config.yaml
hidden_size: 384
d_expert: 64
d_shared_expert: 0
hidden_act: "swiglu"
moe_layers: [1, 2, 3, 4, 5, 6, 7, 8, 9, 10]
normalize_top_k: true
routed_scale: 2.5
balance_loss: 0.00302
balance_bias: false
init_std_router: 0.0136
max_grad_norm: 1.0
train_tokens: 709300000
max_steps: 5412
Below are experts of layer 5 (counted from 0) of a mixture-of-experts language model. Rows are named router (the router's row for the expert), gate (a neuron's input weights, with its number), up (a neuron's input weights, with its number) and show model dimensions 144-191. Each number is 128 + 32 x the weight over its row's rms, rounded and kept within 0 to 255.
After each expert's rows: a language model's description of what the expert responds to. This comes from a sample of Wikipedia text that the model never trained on.

# expert 9
router [ 70 146 106 128 121 126 117 117  96 115 134 156 176 158 167 104 123 144 142 108 204 101 126 115 141 137 118 141 160 133  51 122 143 121 150 132 111 186  83  98 144 127 135 108 113 114 127 125]
gate0 [170  74 118 150 129  98  48  89 129  93 162 199  96 130  98 154 157 156 101 121  90 169 188  99 180 111 148  67  86 112  97  80 114 130 130 128 121 124 153 124 110  94  75 109  73 139  97 154]
up0 [174 158 220 140 191 159 139 140  93  85 142 145  56 122 132 152  58  93 120 104 158 132 129 153  98 144 134 136 122 110 120 121 134 160 133 110 136  94 108 104 123 133 210 121 150  79 116 165]
It responds to: Connectives of, and, commas. Linking words and punctuation joining phrases: "of" in names like Battle of Franklin, "and" in Food and Drug, commas, "&", "or", "vs".

# expert 29
router [113 174 137  97 147 151 156 151  64 140 127 133 197 110 158  63 112 105 191 126  66 112  96  81 158 129 114 132 129 143  32 177  96 136 158 162 134 146 101  26 162  96 141  91 160  59 124  75]
gate0 [101 143 119 135 117 125 108  98 102 129 114 127 153 105 126  89 143 142 126  52 148 152  93 121 132 123 216 116 131 166  89 119 157 102 201 149 105 168  92 104 144 135 156 134 105 134  89 118]
up0 [123 134 151 159 120 105 107 115 143 131 139  95  92 135 125 129 125 172 109 143 189 195 110 163  88 111 101 126 105 123 183 160 146 138  85  86  95 104  89 173  98 153  88 176 136 121 146 190]
It responds to: Sentence-ending periods. Periods, closing parentheses and quotes ending sentences, plus clause-opening pronouns and conjunctions such as they, he, but, and.

# expert 49
router [133 130 135 143 117 140 192 184  82  77  89 122 157  42 162  75 106  92  76 102 190 132 162  75 148 144 157 129 113 123 101 162  60 133 173 157 140 156  65 131 150 184 119 139 162 120  96 111]
gate0 [138 152 105 114 120 108 139 100 129 120 148 184 146  59 151 125 126 104 149 117 188 130  99 171 104 142 134 169 121 110 198 131 145 108 138  94 148 161  91 174 208 114 175 141 111  66 110 122]
up0 [144  70  82 130 132 113 101 131  94  81 126 163 135  84  95 134 179 130 140 122 166 107  86 142 102 170 126 100 145 139 123 167 107  98 176  84 136  45 133 104 119 172 138  94 114 143 115 155]
It responds to: Foreign name endings. Vowel and syllable pieces ending or continuing personal and place names, especially foreign ones, such as Magn-us, Meck-len-burg, Reg-gie, -ano, -burg.

# expert 5
router [127 137 132 124 105 127 103 138  79 116  80 149 132 110  93 101 133  95 149 141 137 166  85 139 153  97 173 121  84 119 115 169 126 150 153 165 189 109 115 150 121 132 179 113 184 106  91 135]
gate0 [108 156 125 153 124 107 118  75 109 157  62 128 109 146  88 108  61 134 143 198 133  76 127 107 102 127 132 119  84 160  86 128 117 193  67  66 147  86 111 153 121 209 196 141 168  62 115 180]
up0 [115 211 155 117 178 191 188 125 183 125 131 147 153 120 136  72  93 120  87 111  76 131 132  97 132  88 137 167  76 146 130 129 137 116 153 148 135  77 157  71 134 157 144  86 139 115 145  87]
It responds to: Verbs after subjects. Finite verbs and auxiliaries right after a subject or relative pronoun, often in military or biographical narrative, such as was, has, joined, ruled.

# expert 39
router [122 165  54 120 102 122 152 131  92 136  88 114 192 112 109 141 156 110 161 121  97 204 122 121 181 115 104 157  85 133 130 191 152 103 157 161 130 112 109 119 167 148 178 116 152  79 123 102]
gate0 [182 138  97 118 131 192  65 141 143 126 106  80 184 163  91 193 195 134  95 109 104  70 135 139 112  68  75 124 158 163  64 166  98 123 145  48 117 116 122 151  90 158  74 115  97 129 102 143]
up0 [113 132 123 141 173  98 106  39 102 125 134 160  90 152 109  95 156 171 129  85  77  52 134 103 121 117 152 115 158 158 132  93 121 204 109 175 141 149 118 102 145 131 189 121 143 180 110 116]
It responds to: Table pipe separators. Pipe separators between table cells, markdown rule rows like |---|---|, colons after list labels, and "is" in species definitions.

# expert 41
router [152 137  88  90 156 108 112  86 102  98 153 175 152 122 138 100 147 151 115 121 124 114 169  56 177  83 169 172 106 135 128 141 116 171 175 107 147 120 105 123 115 154 144  72 140  92 153  66]
gate0 [136 195 119  79 163 110 119  56 110 140  95 186 105  97 111 123  93 198 125  88 124 120  86 113 131  82 153 106 163 130 114 100  96 150 168 124 163 156 156 137  91 168 208 125 159  96 108 147]
up0 [ 65 134 160 132 156  92 134  84 147 136 123 172 170  97 124  67 164 112  69 136 126 108  59 144 132 155 153  87 110 112 127 112 168 144 207 115 135 161 113 140 120 167 165  61 138 171 120 103]
It responds to: The after prepositions. The word the after prepositions or at paragraph starts, plus capitalized first word pieces opening a paragraph, such as Each, Earl, Although.

# expert 52
router [ 96 191  83 146 108 138 159 188  59 165 175 134 167  77 188 113 134 110 138 108  81 118  93 109 187  94 138 189  65 102 149 112 113  87 152 181 153 144 123 140 114 112 163 112 142  64  94 120]
gate0 [190 132 135 151 133 193 211  92 121 102 125 145 176 134 130 186  78 190 104 143 127 115  97 146 140 140  79 108  72 163 110 104 125 142  64 127 109 155 137 132 141 136 129 139 134 134 115 175]
up0 [131 192 115 157 139 183 194  78  89 141 107 140 188 138 144 201  66 149  95 170 126 137 101 131 121  98  77 105  90 170 125 106  67 112  73 117 104 133 135 140 134 135 158 158 147 137 182 136]
It responds to: List dashes, sentence openers. Line-initial list dashes and table bars in infoboxes and tables, hyphens inside compounds, and sentence openers like In, During, On, After.

# expert 36
router [124 109 103  95 133 196 136 143 133  57 130 142 155 109 139 107 155 148 107 108 114 141 139  67 125 125  90 184 119 149  71 163 110 168 157 116 137 136 116  58 136  97 133 108 147 108 141 127]
gate0 [ 84 146 103 148  74 151 125 102 157 168 136 149 149 146 145 120 158 195 135 170 147 132 148 177  84 142 153  90 121  85 168  92 107 136 185 122  72 113 131 138 186 158 136 105 146 220 108 156]
up0 [102  93 180 168 104 119  83 120 157 158 128  70 164 128 157 128  89 119 123 167 209 156 153 150 139 163  97 128  94 105 156  92 144  89 176 110 126 100 149 125 164 124 129 156  34 167 179 120]
It responds to: Mixed names and tables. Common first names and places like John, China, Texas, the word aka, Asian, and heading = marks and table-separator rows.

# expert 6
router [138 154 106 166 126 156 149 124 135 153 167 154 202 103 126 125 126  85 127  93 120 141 172 129 193 117 134 134  62  78 104 124  99 100 146 148 162 150 161 115  89  91 111 121 153  95 111 170]
gate0 [120 148 133 156 140 170 107  90 148 136 156 119 128  64 140 138 140  79  74 157 193 139 189 115 113 150 144 117 123 140 113  84 173 120 140 138 108 118 109 113 167  63 183 125 255 140 201 106]
up0 [ 61 122 152  94  69  98  60 151 138 140  43 158 153 127 118 129 185 119 121 111 104 133  43 134 164 134  99  85 142  97 169 121 124 132 111 135 122 120  98  79 141 164 108 125  68 166  96 140]
It responds to: Parentheses and list dashes. Opening parentheses after dates or names, such as (aged 60), and line-initial list hyphens; also short word-start pieces like tr, th, pr.

# expert 59
router [137 139 136 149 157 126 123 120 110 101 143 119 136 135 134 108 151 163 125  85 133  85 136  97 184  71 157 147  97  99  99 144 103  72 132 125  98 156 157  65 157 165 156 118 151  74 136 106]
gate0 [119 137  93 170 111 143 109 129 156 182 115 138 140 123  90 132 136 132 115 114 170 175  78 124  98 196  99  70  87 138 154 115 162 163 135 129 126 142 117 128 103 141 131 215  83 114 150 146]
up0 [129 113 133 130 125 187 143 179  71 101 164  89 182 112 143 145  95 135 149 139 119 119 114 124 200 113 140 159 184 160  42 121 113 137 104 135 123 127 138 109 178  64 152 125 137 123 132 156]
It responds to: Articles and list commas. Articles and possessives after prepositions, such as the, a, his, their, and commas in place names, dates and list entries.

# expert 31
router [100 154 126 132 132 163 155 105  65 124 104 135 144  54 130 144 184 103 171 141 149 146 146 148 127 121 136 152  86 144 129 153 129 108 146 144 150 132 104 104 142 114 128 109 156  75 137  62]
gate0 [128 140 125 165 165 134 170 162 158 130 122 104 119  53 175  38  79 150 101 114 112  87 157 124 153  85 154 146  85 178 108  76 123 131 108  71 152 142 109  71 136 105 151 142 139 158 100  79]
up0 [145 159 102  47 100 148  87 141  95 104 150 165 145 192 105 168 181  99 140 114  94 134  98 130 166 151 118 155 109  66 129 153 151 119 159 134 140 110 109 157 124 169  78  92 128  90 127 144]
It responds to: Table pipes and office titles. Table cell pipes and divider rows, plus role nouns such as president, manager, coach, chairman, director, and Preceded in succession boxes.

# expert 57
router [103 206  50 113 117 169 139 111  57 147 145 159 167  74 128 106 105 132 122 148  58  85 106 137 166 122 134 137 106 149 124  99 136  87 143 189 132 129  79 142 114 125 120  99 184 110 126 107]
gate0 [ 99 107 132 105  51 130 140 110 130  95 182  82  71 131 112 154 131  63 153 130 136 184 116 109 148 111 153 134 110 113 110 126 150 130 147  85 127 123  66 116 184 154 152 126 127 106 116 103]
up0 [ 94  93 113  88  53 121 169  75 127  96 174 104  56 167 135 111 158  91 124 167 152 171 111  88 192 146 170 108 112 137 134 119 165 127 166 124 154 110  93 139 168 146 168 109 128 144  98 105]
It responds to: Line-start table and list markers. Pipes, dashes and first tokens at line starts in tables, lists and infoboxes, like Born:, List of, Preceded, Succeeded, †.

# expert 48
router [141 163 129  89 155 104 148  95  61 155 101 142 141  89 145 132 146 155 141  87 112 122 108  58 208 102 149 151 104 121  74 130  52 121 159 164 159 113  82 130 151 138  91 121 156  96 115 113]
gate0 [198  67  89  89 102 147 177 116 157 128  90  93 107 158 106 143 114 169 150  89  68 123 103 143 114  74 137 154 125 102 130 181  96 119 151 112 121 158 103  98 174 180  59 122 104 126 114  93]
up0 [140 107  65 112 107 176 117 104  90 139 119  84 137 125  77 107 130 132 173  96 126 147 170 133  92 161 113 119 145  97 134 134  92  90 115  60 140 145  67 137 133 173  67 154  80 196  74 146]
It responds to: Articles and determiners. The, a, an and possessives his, her, their, usually right after prepositions like of, in, with, to.

# expert 50
router [153 173  95 167 145 134 117 194  74 109  67 112 145  68 120 130 109 101 186  82 150 145 121  75 173 110 130 171 117 177  77 173 123 144 135 119 154 124  35 124 138 181 163 106 126 101  92 104]
gate0 [127 120 166 144 155 153 133 144 120 192  82 127  76 128  70 127 168  96 154 129 147 179 141 143 170 169  86 124 139 144 107 105 107 117  77 193 112  43 140  72 135 148 162 166 133 121 159 164]
up0 [ 87  88 132 124 100 174 102 123 169 114 189 156 169 127 178 117 106 127 119 188  91  68 140 112 100  44 133  85 139 116 128 147 163 107 121 130 148 142 168 164 171  85  82 174 134  68 144  82]
It responds to: Word-ending name suffixes. Final pieces of proper names and places, such as -ville, -ington, -sky, -ova, -idae, -o in Montenegro, Massimo.

# expert 35
router [123 149 110  97 130 137  98 141  39 118 154 135 167  79 142  55 156 132 169  79 156 130 154  50 127  91 146 123 130 172 109 122  96  93 166 138 121 136 118 137 142 165 134 107 193 105  80 155]
gate0 [ 94 122  88 180 130 136 118 140 118  97 157 110 132 148 115 126 172 113 108 121 151 116 110  62 141 142 158 123 162 103  92 146 118  95 179 153  84 172  84 121 157 167 157  95 144 160  90 123]
up0 [136 164 100 161 162 113  83 106 105  72 143 112 107 172 130 136 143 100 162  97 180  98 152 122 110 172 150 115 139  82 100 128  96 103 201 109  83 137 159  97 110 184 125 104 143 145 100 110]
It responds to: Sentence-opening determiners. Determiners, possessives and pronouns starting a sentence, clause or heading, such as The, his, her, However, these, Early.

# expert 63
router [129 171  96 161 153 149 139 120  93 118 108 127 185  54 118 105 139  59 199  66 141 149 135 104 157 114 166 163 132 164  61 170  88 132 175 176 135 147 105 133 160 163 149 145 117  85 107  88]
gate0 [124 131 136  87 207 158 130 147 140 155 102  71 156  76 161 182 149 131 133  92  68 121 122  70 119 137 157 171 115  93 144 122 113 117  79 113  53 131 127 122 105 125 149 189  76  91 140 184]
up0 [154 142 125  96 167 137 124  78 154 156 133 141 116  82 148 129 108 129 148  80 153 107 141 144 146 105 172 180 136 134 172 119  90 188  64 111  95  75 135 137 114 105  67 169 110 145 151 146]
It responds to: Foreign name endings. Endings and inner pieces of non-English personal and place names, such as Ek-ater-ina, -ville, -burg, Bé-la, Hobok-en.

# expert 2
router [158 114 141 115 101 148 116 196 103 131 108  71 126 141 161 135 160 131 205 118 122 167 126 115 184  92 144 156 128 145 133 211 117 103 135  98 134 166 132  99  93 135 120  89 128 113 105 161]
gate0 [128 131 161 133  91 111 125 114  79 143  85 114 138  60 173 136 137 110 145 135 159 139 111  81 124 148 184 114 180 132 133 138 131  71 113 140 161 123 102 101 236 181 108 113 120 184  86 165]
up0 [169 111 118 115 216 162 150 108 133  78 158 127 163 160 150 146 137 144 132 121 126  66 107 209 113 175  77 137  93  64 141 157  94 104 133 185  87 125 111  93  99 104 201 141 107  52 140 128]
It responds to: Determiners after prepositions. Mostly "the", possessive 's, his and its after prepositions like of, in, at, plus middle pieces of long foreign names (Radnički, Bundestag).

# expert 14
router [116 161  99 142 155 144 136 133  79  84 163 137 143  74 124  85 143 134 145  81 128 120 103  64 129  97 128 144  71 118  84 137 114 119 135 170 139 108 113 116 115 158 182  99 185  86 122  93]
gate0 [130 181 170 106 109 137 201  64 137 139 109 105 188 159  85 107  99 151 136 141 170 173  87 155 139 156 124 107 107 106 119  92 127 150 142 120 146 123 133 126 138 161 166  81 103 113 120 100]
up0 [167 114 164 149 103  80 195 114 159  84 109 148 108 162 125 129 106 189 148 142 173 137  84 131  90 172 146  76  82 135 186 142 124 201 116 148 116  89 151 127 147 182 183  80 134 130 107 162]
It responds to: Clause-opening words. First word of a sentence or clause after a period, comma or line break: The, However, During, While, In, It, He, Depending.

# expert 53
router [ 89 115 124 132 153 162 191 130  80 147 110 135 150 111 159  84 125  94 170 112 105  89 165  90 196  90 175 155 116 164  98 142 154  81 154 147 113 183  93  70 143 110 131 124 110 133  78 100]
gate0 [111 144  81 111 132 137 172 128  56 119 107 134 111  84 168  90 109 135 148 151 133 104 131 140 133 161 115 140 158 146 149 127  93 126 175 103 144 170 109  59 139 177 141 176 182 168 109  84]
up0 [129 177 166 112 122 171  71 111 117 133 132 150 184 136 130 139 108 147  37 118 123 136 101 162 150  88 200 150  70 140 124 126 163 133 103 131 187 105 139 150 137  94 151  88  94  70 143 179]
It responds to: Ends and section headings. Sentence-final periods and line breaks before new paragraphs, and words in section headings or infobox labels, such as Gallery, works, chronology.